From a checkpoint of a small mixture-of-experts model trained on Wikipedia: 8 picks a token.
Below are experts of layer 5 (counted from 0) of a mixture-of-experts language model. Rows are named router (the router's row for the expert), down (a neuron's output weights, with its number) and show model dimensions 288-335. Each number is 128 + 32 x the weight over its row's rms, rounded and kept within 0 to 255. Numbers have three digits each.
After each expert's rows: "comes before" lists some tokens at least twice as common just after its tokens as in all text. This comes from a sample of Wikipedia text that the model never trained on. Tokens count by the router's weight.

# expert 64
router:133112052075108086124096171165182138133122072154110143091178174206132169090145165091113129077162130142170131164119098125097090130129135059121167
down0:130140041116131117133129135028111094143139073121149054094103119140136107149110117110094181181123116162164174138116096113116117064139130126168114
down1:170126100057168166117121133164179129107173092076130145175149079124099174118143101149080061126142142180062093123109138107063148111098162130136171
down2:101139158119127126127133164106114111161130146135151151087106093138118071143134149142062088165147126126099135192109151141158149103182111182117068
down3:177083146132107144167138087139113129091186169116137152153118092113134152166071061130172157109113108158162144174128178119150124108117053094122065
down4:050141149164146115122133123097180082166085147128205114195147131098117076118146134107140127142139108162154120104102140129081217108117168108101139
down5:128099160080145119108108154165101125105070119175139116147080169141129104093132160089083099096138132063123140099119060138101176104152157147121102
down6:088175093145109117174165125122165181128162125171148149075051083147077118133108141121137090135115108172124125100155137180135157145149122072113103
down7:112111102122123186157147101155109097101079134153159104089110143157079115140072128096179152159080161127082058122159172114092082163084098100155110
down8:151131069113119109111204164156126150172146142123133154067092142126147154148143155141194069111160103151141133107121088153112136098089157096138134
down9:132100126134100120087114139083181125111090162089070128126108127094125088115120141158158140173067065133100081174161118105132184107129087048114096
down10:165113151162112153108142122210138142102197138149130145165126115113097124132161196167135108117108102143134119110049126143113131133151123191105109
comes before: "|", " ", "\n", "-", " 0", " 1"

# expert 69
router:104133108099112052146155109134160129094140071171130167140144107133132106108113129159114126142119162161125106149188083107106122163153075118179077
down0:151056165094180148131126112081087084097102178150145109201107119145094109075154085126148119132157164159157187142084118045079126136148148140086126
down1:130061120147110125097120194115124131082134152145120112087157134131166140139124109060188123089162101158186140123127175124087105141122188158129159
down2:166099124110156102122147124097139143143110120205179077155086107139185214103131057066119068101129176146126159166128111142168146075131163123151070
down3:136125103077172102157202120118080122132086089111070123053138123115115120151107135095108105178083149140122170140075172141152186091128090126114121
down4:142107101169085103108121097107132130145134176137071083098066096146138143096062114107124173098108109110183172137071111104051164157182102115113117
down5:130149130153142148147102147225166081157127144123167112132115100102182182105078141117140124149129128144131158111121114165132124188159105167137183
down6:124131151099119050113123146127169105127144163161160157219135092118179122175095155163117114109149142153145115098109124079055174133138123100119178
down7:206084169159171116115149145105186134151085165134177112109121100166161128108144157164163094139118137188140151170105105139179104122134137120083131
down8:196057126109114120149132111132133144079151168069184110139159126159144134096158220096115170157146116161092118161147139106127152108112149104156128
down9:110143169143123155081135090096145148073097135124095107164129065058138170161128099130184087126118115107199170174164182110147108120210123149183108
down10:021136119115105137144117111138148130131164080168082078109075173162183145097180166074177103092145147162105101089111120128100085128115077095226114
comes before: "\n", "-", "math", "d", "\\", "H"

# expert 72
router:126136107058055122138096104135151132154148099156103105114121131161085132090141117091138106170173165135136152142142110155091114139126140091123054
down0:204146159141148083133172096087178113117116102139172108052104107148163145125146107140103142115114168089147120179129081163154120128152129139107176
down1:114138105104115057112117097149124163127148116175161116163090183104115174128149122146131140084116109076068097120126151131148087136099134110167086
down2:185103132171153116149072139118163189119133143100109084129138104135140136102126088156130114136164069103110180191131127163107164119144171140130136
down3:070098178156090136083100159162104076102161133126115153109199156085096122203105151087123112175110164055168119150091088200120146161146120113165160
down4:174067113117113095109131134107206128110169179122097105080073140137117176095163160108106148101079196171171118150090067106100150127106111182089095
down5:086094085121091136138123122115108118094142125168153177133097142168144107098103128172123157110115120159101120126149131118144136145096180143143043
down6:095111116125143143149142154108070120137157114156138131159078153139093154144091121157163117096107132123099154183143112112128089123095151151137098
down7:138096187150167144156174154121118194132125174138127130167158133095193143088119103195132120116141086117117179144166135105156133140141068107108082
down8:174160078177085110130128092133142135162128116134150113166135141176109154123169121109130150104157078147078184150139111131127091091103150138149159
down9:106135117143129156116101133090175100089104099183093133176185093107127125157076108093100144166125177096135114109100114103061120142086102099082201
down10:101108132137131202102124098135094115156148052135134114198104092118163116107091091167131129134129039095118076118112136133142134179088083133162140
comes before: "\n", " ", " 0", " 1", " MPC", " Nominated"

# expert 85
router:100050164049097162142143079139149096105153102136124165099177147176082143151138097117137092154136040090106169112105116105123103072128178087105107
down0:168119126175093144109128113166129197163160123171096064097123106121171141168071108151100054043159125131087161124118135102150134133113126204194112
down1:082163136109216160162139192064181104086162090139104167105124114172091091091180136119136167106198210162094136089120183171127081100053156127116101
down2:144113141133109150123141160138133095083096111110066130132168106116153094124050123131093121110143130166113093119133060082118139081150131178057155
down3:152104101179100174122110115132118178089165107120147105112152105101143121161071114147109110160098089103066153151156189121141107114061168095128133
down4:121131141097173135089136131126136111147116185114115157086087129074185066142132111117102152152134085146157186142125149108127153166163170168120131
down5:105131142115110116144126100136154130150164117093171114134167156115112092133142108132107130114130156100149156175114154094116138112112125125179087
down6:079094100139106154116108134113088141160124170079139144134188165153178122123075122177163171134071145149134150146117120148223169119168107156138116
down7:120136147107131162156126166193146125166054211142136157134122110082108130121131088154119160086081201141158161157114106085132140134088090116119092
down8:148135111189142152116155097122110163150159119096139131131145133150145162158121091103143165108093096097114157138158159118129118098118108161159112
down9:154132107157111168172115088192113142158088129168065158146067164127092122118102115068094144188158155141108088126100138145151131194166193151146132
down10:142154118135127169114179184118130111140159118106157176140150134189095153193159100094157146173122043083053137104097143074113092086149109113197114
comes before: " the", " a", " his", " an", " he", " their"

# expert 40
router:165124122092107064120083101124071168155203160177112095125101131142107162113192157121135105101102142178142142069124110120117096115097103130128141
down0:179142173112135169055057180114115185158089133110148115134118138159178114088088103107141122132098138139111111102180089062136137127102132123122149
down1:109124092167126120147117127102103126149128153135127134111129155122137093056126089161146189135100117095091136157111156070141147085104071130102135
down2:116107115092145125128150145208149157149160123158156077165104130151152107179123122161114155204137065089125169096166132116109180129119141119173061
down3:146097160061136126196138161107126127169113159095182123113108121166099100102140186139146159167099125133143138131050147085089071127088132080151131
down4:144089145084114173160140178129119119162071160190114161128125111162109162171209141172166144146092089182118165111136140141148041089168111135155151
down5:136109124143095170139079120107151070165168134139150108163090129181103108127090170144076138202116169159088089143120103132152143061105106142137098
down6:119085131136122216158070144144131135106109122139115112125177146155166113107154124173152166142106167099147127131143133075133124078114180129061150
down7:161130104124103097152165115196091092151191126131133147180161157144133114097086113155079145154112104135122122206139080114149168105124165107148133
down8:082088130082119108104090192095140106121123072136130163157083069182115119145184151151119103074109118177174120109136138165105094157142159090149126
down9:086159096182118097102128126068114159137102158113131072139104116113196135163158166174135093151123097141147098154135149158138161122140114117134183
down10:102130110128138142193143138091111128147133170124171161173123150187069088123118081125021167140081152190070090148151067100143141115158122162123148
comes before: " of", " and", " in", " were", " for", " to"

# expert 38
router:164129079087039069119105050145062195134169160176125158109150137166122142170166115138117096124126132117101132058108140114152088089119066130165108
down0:154097077155177170152123168140075121180145120123101101112206110113077115075142170140127138048153094114099152147136099161059163105077115078091140
down1:179170092115099134135095143147156138125117078102141131114086099121118112136124150112124114139116086108086150167109195144153151138096188185109114
down2:186117171071130162148120148144086061116134149086129100130136151129219104131144127093187135195172171126116080129141092073145082077108159091106147
down3:088153155144105181161084094124096105102137133140169091146100116133138188148200105161097108119150130152140087086096104106140148138142090168118151
down4:158088176072140099120137133104113133090132203082188075123120137128153069066107147059182129192144158127150138118137127075131116083095083112099130
down5:052165142096123163089102129129159091087146083173149090133156146088122098104132165150107056127032140171112129089157113103153102148125200122091138
down6:157166142147097159123141199169105135109155137177147104078150085147112166143067117142145105111140178153119080133101163155076043183106120132157167
down7:166145102124098068134094182182139122181137131151167200172133129132107189132114140102124110113115111176174155105121139127114081095141165146138059
down8:107078116123157128052090153160119122110121127119151039117100134135137191130176114067137113046126142150123076135137140174141130165093163118160146
down9:122125134072165168036101153052131138114127125097102133102173167111162091162128116150136127151096165145081105103115113041165125050084185101119107
down10:056139101143127176144137145111071073073135153117124072118131156132132087087121108122112100116070127170083060124136147087114144078148186100070155
comes before: " of", " in", " and", " for", " to", "."

# expert 126
router:127111142098097096143119097139166115109145145173141106110179127130127169061151143134122113125119183128117139162123108176094104100110190092033101
down0:121086086154149136136080145197152186119145144147124098052085087144128085134123115132039084046126145119095140163136170056133121115133144097138097
down1:139110152177180166112122122109129072104146136117155148173135150162079205120166153139159085082162135140134190110150106111182157111204144126123141
down2:105196134110135091142135214036161130148158048122171016134139127154137128118144166114132120040118131137158117166120129134052112097158174148093097
down3:129189158102125152206173149091172152172149070160138151109115090152096184186154114100116167179186164120104103139143149112112098132181175124197126
down4:093128162108113120148139151131067129172070163165175047126107101106164114135184120145113144124109130072155165164187138121104130098129108143146094
down5:185085099135092158124130091141124116134099109124120122134134077170092143126085117143091100068120104149079163136138142128106231159098174155122082
down6:077144155143161110151138130142114135162169185158128142118120113128159115116140174101114139123171065125116112104128081104083113118159096102152131
down7:063143153156141117151107124160122087139146187175083115153135129127140141122081073103105112107110126129082055134152206165135140051093166172138122
down8:124157141113142085121185048126189086103201128127137100157180148088125113168118068171072147124134094119109116137125123102129093107152138054163107
down9:138154129154095177123089131072120138109110149095164143121097133062178114150123144111121106154148072135108074070125123086089142143146116075185130
down10:137106164129161168147154129119132175198153159130084165144098096153154134079165114193104112087111137168086114113163127106100130107101150085158095
comes before: " |", "′", "4", "5", "9", "1"

# expert 95
router:088161113096119124176115130156162099113164096170092122128109170152090141120240092130136104169130084121096124188100078130125120112107118127059140
down0:086087146173123158091167178057104118133093098074127127127152116159189173115111164156130153143114152160085131110130131075131102112207165136147168
down1:059156189123109138105109147131126118085067117128159096089074126090107139150085111136054099101156128130185160098132223151149131104087179164105161
down2:104055112116160114102146126134140116070191185059175106105103135151163097146078120173077151147158127186129130135057182134097132073078173133100137
down3:093217137113149109132113095079161121132104198151160138098150133110152084081147160132150157153072145116127106136112138128090118089125129107152082
down4:089163100133127084095142157117168074102161132102098119137110117101056113160106108096107095096089140132142136111153181122113109098104083122121119
down5:128136142070093126158102117110152138161169113116170098112159116132138167159149130156086099054121111143094175152128157115077113118138112129149103
down6:116103081133116167136094099154109155196107118121126111141177135180161135099111117161130152165189146103080105136131118187198141208113126178176103
down7:162159122122085177162144107108095151116150157181162129132069147150108118110188090141126144137193092174117158109141144111193132095149177098140141
down8:125138098134151136157173091170072081079089122160123105173122167084178102088128085059110174129204120166124039118090140080126089116126165102166123
down9:103126140142131143133137154090141085087130095102139144179081118107089127131137150138170125165157157148149132148130179129119119159091142172137105
down10:136067104163111165137127181128091166162092084157143140162168124112179137121133099145140171144131155114171113113090109126166132161154103124098156
comes before: " the", " a", " been", " be", " an", " his"

# expert 47
router:065114054115088066133133160136079133115177104120155099150148126168131111179183163173090118103111170125142077131137177136075090097121097108116040
down0:121117167076085186134091161121169181145130133136133102157124158116175117129153129068111145163111150139111136142206116133109138138118131105151161
down1:106147082137127179149101082134199142119059109180096100176101130112119121070137167143123140146141143113081097130122181117121130158155143164162154
down2:106133146125103143098130173106126255068112147192141134065135144132169128154121083119096136168076094139130145185141099122090124116112147137089154
down3:167145128102095114103146072091132096107137132129127142134149164093131125085139128078145108149137129136128107144135118144113137094117176132111157
down4:137109116157124103174058127132125143114115106095122129144154102112102141156077141141132148118116121182092146131108081132147133119106131110166065
down5:151121176116153158109115142122150117148166080180112076145147114166167174108107089077100170148212144096181164116136117159101136150110150083158200
down6:106127105145152135119049098135099147187131149096054155183118111084093145152181088144152197134101124089096120102096166114114132171139111144141138
down7:162113132166138080145117099160113088100138139173123137055060117103149087190069133128211098122091118144140170102119115133156128084136173089105162
down8:184096119096136164104123097097087121198188171142075147111190135189082155147126122086102070128091156151123120205166133149127168130161166126153118
down9:089106138168165193141123160117078009119129174109115028158142137172147148122125169140144189118149108124163154079083109098154141118059074080153108
down10:087141162054153123175120165141091100151179136141131138134125089108098077110134117071140160105152120160109087146056177095154081127180089096165094
comes before: " of", " was", ".", " in", " and", "'s"

# expert 120
router:137140085108081129122116086132142109100195119174133158130120082160140116132139140110091092142163140131117125147124090150096081105113147116088080
down0:108105110158086042108123124180157162154120146146156103169120145118133113133165145171112133096123141125133130108147107172140132179149132130150107
down1:142121117128119118097062181123149112071155069088120151158122144126154086134115095167155157128106131164181098124080089131098102154131087191110123
down2:184136090115134126106157093173068161061127103125206167142115116086127153157154087095121077132116160160120080100082135111148195159162163123140118
down3:130148179112156141111144143125148103062126080128078102121170103166066126121130045154099109087108147074122145072140147146105111098165132138107111
down4:136093106094113114120118153086123109116180082143142113111142132154105123204146129159119092113108119128140182102154118105188166162132095107106117
down5:158101117134111147145098137139108126116086133157143133135083106111210085117133156128185140174093106108197181108124140078131124130075199145119165
down6:129078145150117150079132147094094113148071170054095152147126137185108092113160128139215110156091088222154156151140130083099167127113155163104130
down7:101131082156134183126104131129080104130075138184127124150110199118120162161083157088157089164175130152094152137171123128137143126129135195155111
down8:171096091061104051109138153195149173113134115118110135118099132130086073081140143103172123101127127162147057148149133131136118092117125096161184
down9:144169055114129172039077145166108125147113097167100186176189149128094081174148145212118063124129120169104106081147149146167120101095101136119151
down10:108103159051160128153152159181120160110099133154147129130149115108147142185094091147152171156099150148149142071085161070115107113117096071130157
comes before: " |", "′", "4", "5", "1", "8"

# expert 121
router:090173173060108113118110122128117116102164088141120098156114139146127142095160104140125121143204078088105134153159081174124124120129127091142117
down0:101118106129127064111186154139146137152157084167115105167171106138131147163144112150097077093162087113166124127094111135115114071116161138079113
down1:156150150065167087103198117108170038142127179160113154130167162145131132128125191085128112109199136081098134060104123167159182152125100111116093
down2:165089166139133102107116142141133138137136122124134154155101119120160101117111129124138167137117175173122168161119100104147083113160108124144136
down3:147166166112145117215146144050208113143135173124107126242170129101124087136150059082155083101133134083120130083096059121119172155079153102095124
down4:152120143131102169104142206177121092111154146128119120159064179137146180094118135147145151097151118161128093202120114129136156113182151174125152
down5:096132116080171136145107084157163081138174135113079188135101167159153132129162092070127141205165136143096135064123096130121216155113122120161123
down6:178159105104166182191057151118111108110231110035133163153092100157116135107124121139192092156116134128109121090172084106106103161109147133143127
down7:157105174134116114133188112112143175129111119150132142134143099108074176137161159124134118103129082148139151143101160144141155101143162124100139
down8:112152068104146095133106152115145120127090134137137165120095157149189168117128092119132150174124191157096153140093175090124142147108198119167149
down9:088092065137137133169117092092133152145147183170121143128110109133190127112151123068170156139114140144127099113083150064045137132135108158153159
down10:138121054072152075176141173151135158134136046128179133142071159092109196103153117109177102155148146087110139107098145141087146106135196163061160
comes before: " |", "8", "′", "″N", "4", "7"

# expert 97
router:099178132096086120146090108167125086173148152144108162087140155148089176174173157105117123113166091101132122131108118152156156137136152150113116
down0:126070149171118113150131162144133182086159151138134105069111104108126132129142154118139104143087106083145076084169129141100101118108079086156148
down1:123153158105140191154118094112200159122145105161141136202130099133133147156231160151139100123163164081151137119107150109125165094101139139156077
down2:161136126119119115124105134104159143158140090144096120158164095139183088108100116089157154117060127123147122140139087129139166122114046133128133
down3:116156140126146117172035128146109130098192167193114149077139169163133148117112140157129087104076114143126161110154093133104094111118072075137135
down4:112172185159172137130122122112139145165070146139156063034120080089092143185146096147056136158118157155170124169165152109140162109158182115143152
down5:122217144141097137131119174109182161100137133208124106100071132138098132131136090112162095080137132161152121105110110158128093145109140133132144
down6:164139105114094176099108168104168153171114164084138113187119114167119083142161071081118155141180092123093098162111142068125109127146157075158133
down7:117116113177143093194168150136139167156116110106120142149135124176133128141167181152185092118051102146146118101122141143064128147092120156147101
down8:102145085095104085174126087141078105153118143144131145140155133192084093093107054188174126081081101177110114113116099191124100146155123120180135
down9:154119151126118178123144096128107132102146112140116147177121097141145091188176109091105138128136092162102151132135203106070118102168140139125107
down10:125124110153147174187130142139130155088190177132142065106092074143131170153133137100175124100179131113147185144019136136116116115114157073151138
comes before: " the", " a", " his", " this", " their", " an"

# expert 125
router:140079071112118136131088088153116105111169134163087124089117115152120186092184146147088091128161123100102101117163126128159115086140142115133106
down0:163163053163153162115094167125116058145103104153153097127141155110093193195152128137157083094151103120182094147134100131214116058096093114119199
down1:126089078151134109158139099144076160169094145148120107124162144099116112108186096167133169117132134101117078114175092109192117143156116145153116
down2:108175107164117121079135102120168151181138170130127109096146147136062123099170090106133158093107125128152107084149049064178080150142140164128087
down3:148101139116161131126087140124107129108090105135123118057133086141123072124086106113181119134112117140106149152174097156068152133155144209090169
down4:114186140104121136117142173134095105109097140084081100113139149130135153120106141130168197137117141112123128103150115107085095048135135072128132
down5:145102110121157123131118160188184114076162151122118112076112071080141194108116134162146189154160124169134190094162139150210113151056134088139070
down6:084128098133133132099145121083128110125101085138107185130066176157106130114106085148129140139118097087155098131090104136110151124138129152122103
down7:160093114137110169163164172108117124093132106115085199083201160114197100115117150151127081096152149166102095156078165176178154124163132188145123
down8:118161118118144041163119141065136121112128069155122203083111107115106117140144117110097077072184054080106101141091091126132191045122105122074136
down9:135146125153162133165125098122132150207103077146126167120177152122130133142077176122159070040077112148161147132121045180118190175127103146105159
down10:123142117135144131117148143123163166096094085149071136210155134160138167096093111114081158168174130145117071162110183085096066161116146078153136
comes before: " |", "\n", " =", ";", " is", " –"

# expert 22
router:122064117097164121108169101116164095088152097129115177158137113132143109155142120100122126139096173126177082121069117112114123087074128121122131
down1:147132120086144116126116144106094114132125136129152131146107091155148094125128158156160093195140063163103137156115178155075051118122120185047091
down2:121136110094120137083153121084128123157143172160155107161114161135115172102139094184121108078149139103170140070185082088159124116103133166105119
down3:098121139118095129108127124114136109144094054154217084122122076126104156126122125108101083114122124168169123179121048192174132168149190143072135
down4:107120095116055126115071155143159081094133117173152136102170159108134101181157136148141169097143109121140115135125148103084156119139133122167125
down5:135121151109127192153150162138122126131058142198086118116123129065098082132095173113140139103117136184153144161130173093148132116131117123132152
down6:115079094107136213098082176122119168131198145175142133158152038125074140168144103111149099134120090178091149133176078119167096182171144176137081
down7:138113131126080115117091145035164088150106094152124078133109118148170083156115181137096157089151138196107082091159131125105182136150148196197140
down8:144125121150082119080062149126118113133143172110143141154103126119122038088133075089191131092118095160108169122100083152144138133158110121117072
down9:125108126136161111128105125187164107157139087109073167090118102102103091148108141081150118165166158076195143104095158087147138178146128088154171
down10:062156111110119173132122072135158155183072154104075124023103088110093181148093078128125155110085083138113076109133138116153134137149121121094099
down11:168133140116128116156122104094152124135124145158161154135140124145053105115076145149137157107158179168193093063143065094165096122125120156161124
comes before: "\n", " The", "ing", " In", "ed", " He"

# expert 35
router:156155110107118104116083092130121148146141150158085124087082104170082095163172132111125078087106135133118157065156104108111131125093090128128077
down0:128164197126123072097132134130103145126189158100073159087157091111121136176133141134115169124113095167128148113174117120137132071101159183150105
down1:109137169111161049057132151122122058131118092136120113116108093154142107130080113050111136166075148102141133167149105114193132093166174131117164
down2:117091170103159065112202173171119139098106120172109140120083121188143143140090090080129114091136104098151155122103098093061165133131175150086136
down3:039165180134133159106155108111090138127088152149079123127182181089126065119137104179134110122086108151113204122105146199109139100187185144165131
down4:173167150170137154160128107055132122142108137158094142117154032086182076151131134171123132178138113163191177109122137058147105035093124128148110
down5:169119124117106176129127088185091147105097126145083135172111109087166039126148152133112193119154094140115094201126171075121166144133101163124196
down6:058083105119128075158101104148137085137164148155097074067138088173107091099097123082093152072153178193186165176159065135109179160164145157100126
down7:097124118110119191127149134151051110181138151169113062158126114147122131087168103122088161144116118214083144144164106109143151145094168180150083
down8:196143175075111181100078099145062151114127149165090058122179122110111145078117061172168195165132173120119139089160068121131103115157086107160128
down9:141134135134105127096125093177127141055137183114147106113133130115130099131152092150147107139066107120131137111107138026149136134118196137192178
down10:114137148137124180171120121160196124107119066124076168137068065142117102146105110158147161186113110118135119146129071172163123134154133124109088
comes before: " of", " and", " in", " were", " are", " for"

# expert 114
router:169102072089116150110101134179109161078153170144118141124082116178085100156188142137108131176196100114098068117098152098118117102107137122184097
down0:095177109133094152094093163103168138147110134155163146130075137130126115100201142180149139109124130156165107094131186109175149065147121089080136
down1:099154117141089182110137143209109158090123139140160133154162126127163027142131118181113125176099148137147135137170132081147069128109092089139109
down2:113192150142146097163124157151104121148139055057125206182078123164124138049185189181101148135141105101151099086074166138135126139114168161128110
down3:074173120125110094099063173082148167153091114158105127077159083074144117147123150174115151076092124137111109163169125086097155106150152138118163
down4:124147111124101151081189130145122173157120096150151197152139170100198061148087106166205110098100134202165118168141026138174116135086114091122132
down5:113165132142108114139155076098102136185107138155128103122114118084128184109084086159170127162100109160166190148141129113116056114130077059082152
down6:142136121096138122193151163166098068176122125186164126093087139192139053165117105142134158143162147116152167152143193171185177111174112144107105
down7:160096184156142133107085158137125142074199161121089091121158146072148147113165125172148118153130087139094158142077132054135134123061173145031112
down8:078160117224149078067138127163070120131126161125136048138086135131122117149087134153027135089145090116148110089157150093113136141148142121153148
down9:126090110129160127120071160144128082083148147130076082190155142154119128113094146161140189166113078140141178116100079096155140077099131130106154
down10:118190135113141119108118183111111100126091139093148197123147128183111105139166077145131162129134061075121124132083157125178080121158106159112109
comes before: " |", "\n", " and", " –", ";", ":"

# expert 65
router:116140115077133086099123126156113131102155158165161138119111118189084141146170140096126164135056109115127109158157113145157150137095170131087113
down0:097131140108121155147134135091142126155149093154122048103114158197093133141075115101129089103110146164135163120160108131138131193175109163166137
down1:080146088156161124138145094093120155173141124150136099065097160116102080114104113103181152137098123103200125156125083136117193130185099158194115
down2:140185162113142114136136166135146112140130070127091129131102131107122130110117168164159181134091089132097137189098103108134142118111076129150108
down3:126143080081125132169156129150145095179145130145054101108112143115084102151137121102099138146156140123181139088155121072150144169116096091114115
down4:079091141185135148124126132164167184131094152104084108135148100136073118153143138119163134144118096141135103126081144128139139106125149133148091
down5:149175110114147162159099150125113130095166155124124173123143121131181057121134149118156140145122082120123146144121127074110095128144102098124123
down6:174125108136158065157147119070177061111119181124119106107141140160101142064114085098120157148115155076153143134131109117107165111101076096169158
down7:135153123071210132138169111117114114149143081134107141104159133131148115123104118099145113186115121110121166122119122192168171097137105153143134
down8:101204169102157208127134125101132119146153093152111140155141131124138162107128137191170171150074088150116137122128096121139150141121077150176131
down9:078080113107148104100081132091169101080074130108146149136175135101135168141150109115081106081115132106140135180096135073190075073152106133104174
down10:121171143081183136125181140143112102135131082130114106082108113140167124124089108142140135167105097081182180121099127160153150100142110108111123
comes before: "\n", "|", "-", ",", ".", "'s"

# expert 42
router:097085085093091039112105130166087136102165162140125077096165116113080169155133114143070137125169141139136103124103115157167120150138095120146049
down0:151156134160123135081133127168155137131115052130112165159117101121091166095129140104180097148176082140137145107110101181091126045111091137097098
down1:108161109138167105168129090155147144184119075156136124146135151174135120201081105119089181139144156119093087117170127111165112126111122098184128
down2:123144074115108121149118109134180121103162065135132176097118110088144154167161180139104093101101148088151189121168151159129155150078141110139142
down3:102125134211149107105098094122160094183114085140158126113148098102070134143158125117090136099082198174147134107113116126074117154175189169167130
down4:175093129069139160122092105171086166166115098124178067088156078108147141098112127127166090109186085094135163067098154074120185161144174144132146
down5:106115155163131137112112150107070118116182102109132106181073115134120118141104076100115134137124178097089136124106129152128072154118089126144101
down6:138166107152134143070111179112145128067117150179130110134165104130141111182127117161131078114100073137112125136168115076092093156129110100045139
down7:135129155108135057190113126083128165128117127128116119099108133089172172185127098139158167073108186111124161111175144121172133134092098109125077
down8:153099106127126067156101087159161160113085110118152126102109122146110127043151059114136132163154106102153124106144128150117146173115177154117152
down9:074120098140098130161115132164150125127141091150110154108148078039120145153156137119106095113122120098134098144175152182163115139193107145139136
down10:121091127137152130160091088134120068139089126132118157129115138117117152122118056096104108110110133136172169102178093106102112169081142132153174
comes before: " of", " in", ".", "s,", ",", "s."

# expert 77
router:094095077083115078139145075076199110098194051144124121150165131140176121105195156112127116133153092110132141225130119118116136135123074094150140
down0:161124120175061103114084130185192145132141117120074130134103136118133112124112180154141161149116174112207121122159060127161158164107159125103129
down1:149183172120144113083129165138112147150140122145180151130108083160118124139190141132145143083101087143114033109100148110163070131140093138206133
down2:108091100196113120147048165147106095078128094120099128135181124081127112085190103130199108147115101114162113130024126135047096142121094126129158
down3:091173143123162113193129149065144131106078101132104149127106096153094087080115131117140157069077172123130106094134173129115101047120148129093123
down4:132141099142127105107118157150134119133152125112168140070212139170174135083128133138111133141100175144146118105157135125147137103100150082139165
down5:122147111145111110188167136122120095137153103155175118114084060106136163153166163123165161130107094156136108110100124167110119120192170152156110
down6:169135101152117108128127167150096120150100124061146155162137145121165114169125112181090138212134103131166139125134117115151107131135154157139116
down7:102099143107127128107061132160140177135150067100193168173147117152131112111167125110153073092164098072116092114073137082108143143155136151158146
down8:117166120088158153076131120061127107107114124125136109120199140166157173137143163147116161188101137165143144173143120136134158120069121096192119
down9:196081121060119098087116103133145092092102118120144180183213114063141142161141116169132176140158111140139077180104076093123174202112069142160168
down10:088120115065131083070108112096099141134156148144129076146060151194091094102132155183088140089128073151115080155080076182103189129090183158125158
comes before: "\n", " ", " The", " 1", " 5", " 4"

# expert 43
router:103105126094055014186092076136049173077150181144140117097084141164149173173167105144101126146126183115135140098139127143151119141092092150132087
down0:134123122115127100167124142101141175182163136169156154152146108176162121109094161119154078112137060110169100148177105107148110125139124111178097
down1:093131132149123148130146138140114131179111129173109125085084137222164126192172200105111171163178157122137099140143112086155179085211085178155155
down2:112160121098125124124118144068189149144102100165128056095148151106089102097109109089160106146108100135152097116160122086076111147116133130130139
down3:119101172047120197153139146121117089104149094109131165113145142087135163110124147182102149108110158150134118141166100126160133137175161140150077
down4:148116143113126171120044122122133124171120164121079087099100181067111102102110083165139147076090154112106175116152102090135139106092118083143113
down5:153134170132128110156128096071137122152122103121122090099100176096113145107137103128182134089154155147105169117142083090190145126071128196103112
down6:114132108158129151175130145086161082166119166140099074080144166129129148115150095098129149100107097141141149078157123124182108176182098098137062
down7:112134116120085088116152089153120106133089202166091134156091156174102157162175171093066120154122101126151150099115172084098107091134133106139108
down8:149084096185095151142103187150114113111090185102140150150110122107099090132135141137140181037118162126120151132163104144104105116124094121087127
down9:166144168137112109141117082107094116081119146142137165129111148144106136159120175168066136161130112146137107154131042088124125154157092142155116
down10:116111092144142136108117155132174136088126130118128110187164064134165111094107138109169105187112143125135090162108136106090119105139112154172169
comes before: " of", " in", " and", ".", " for", " was"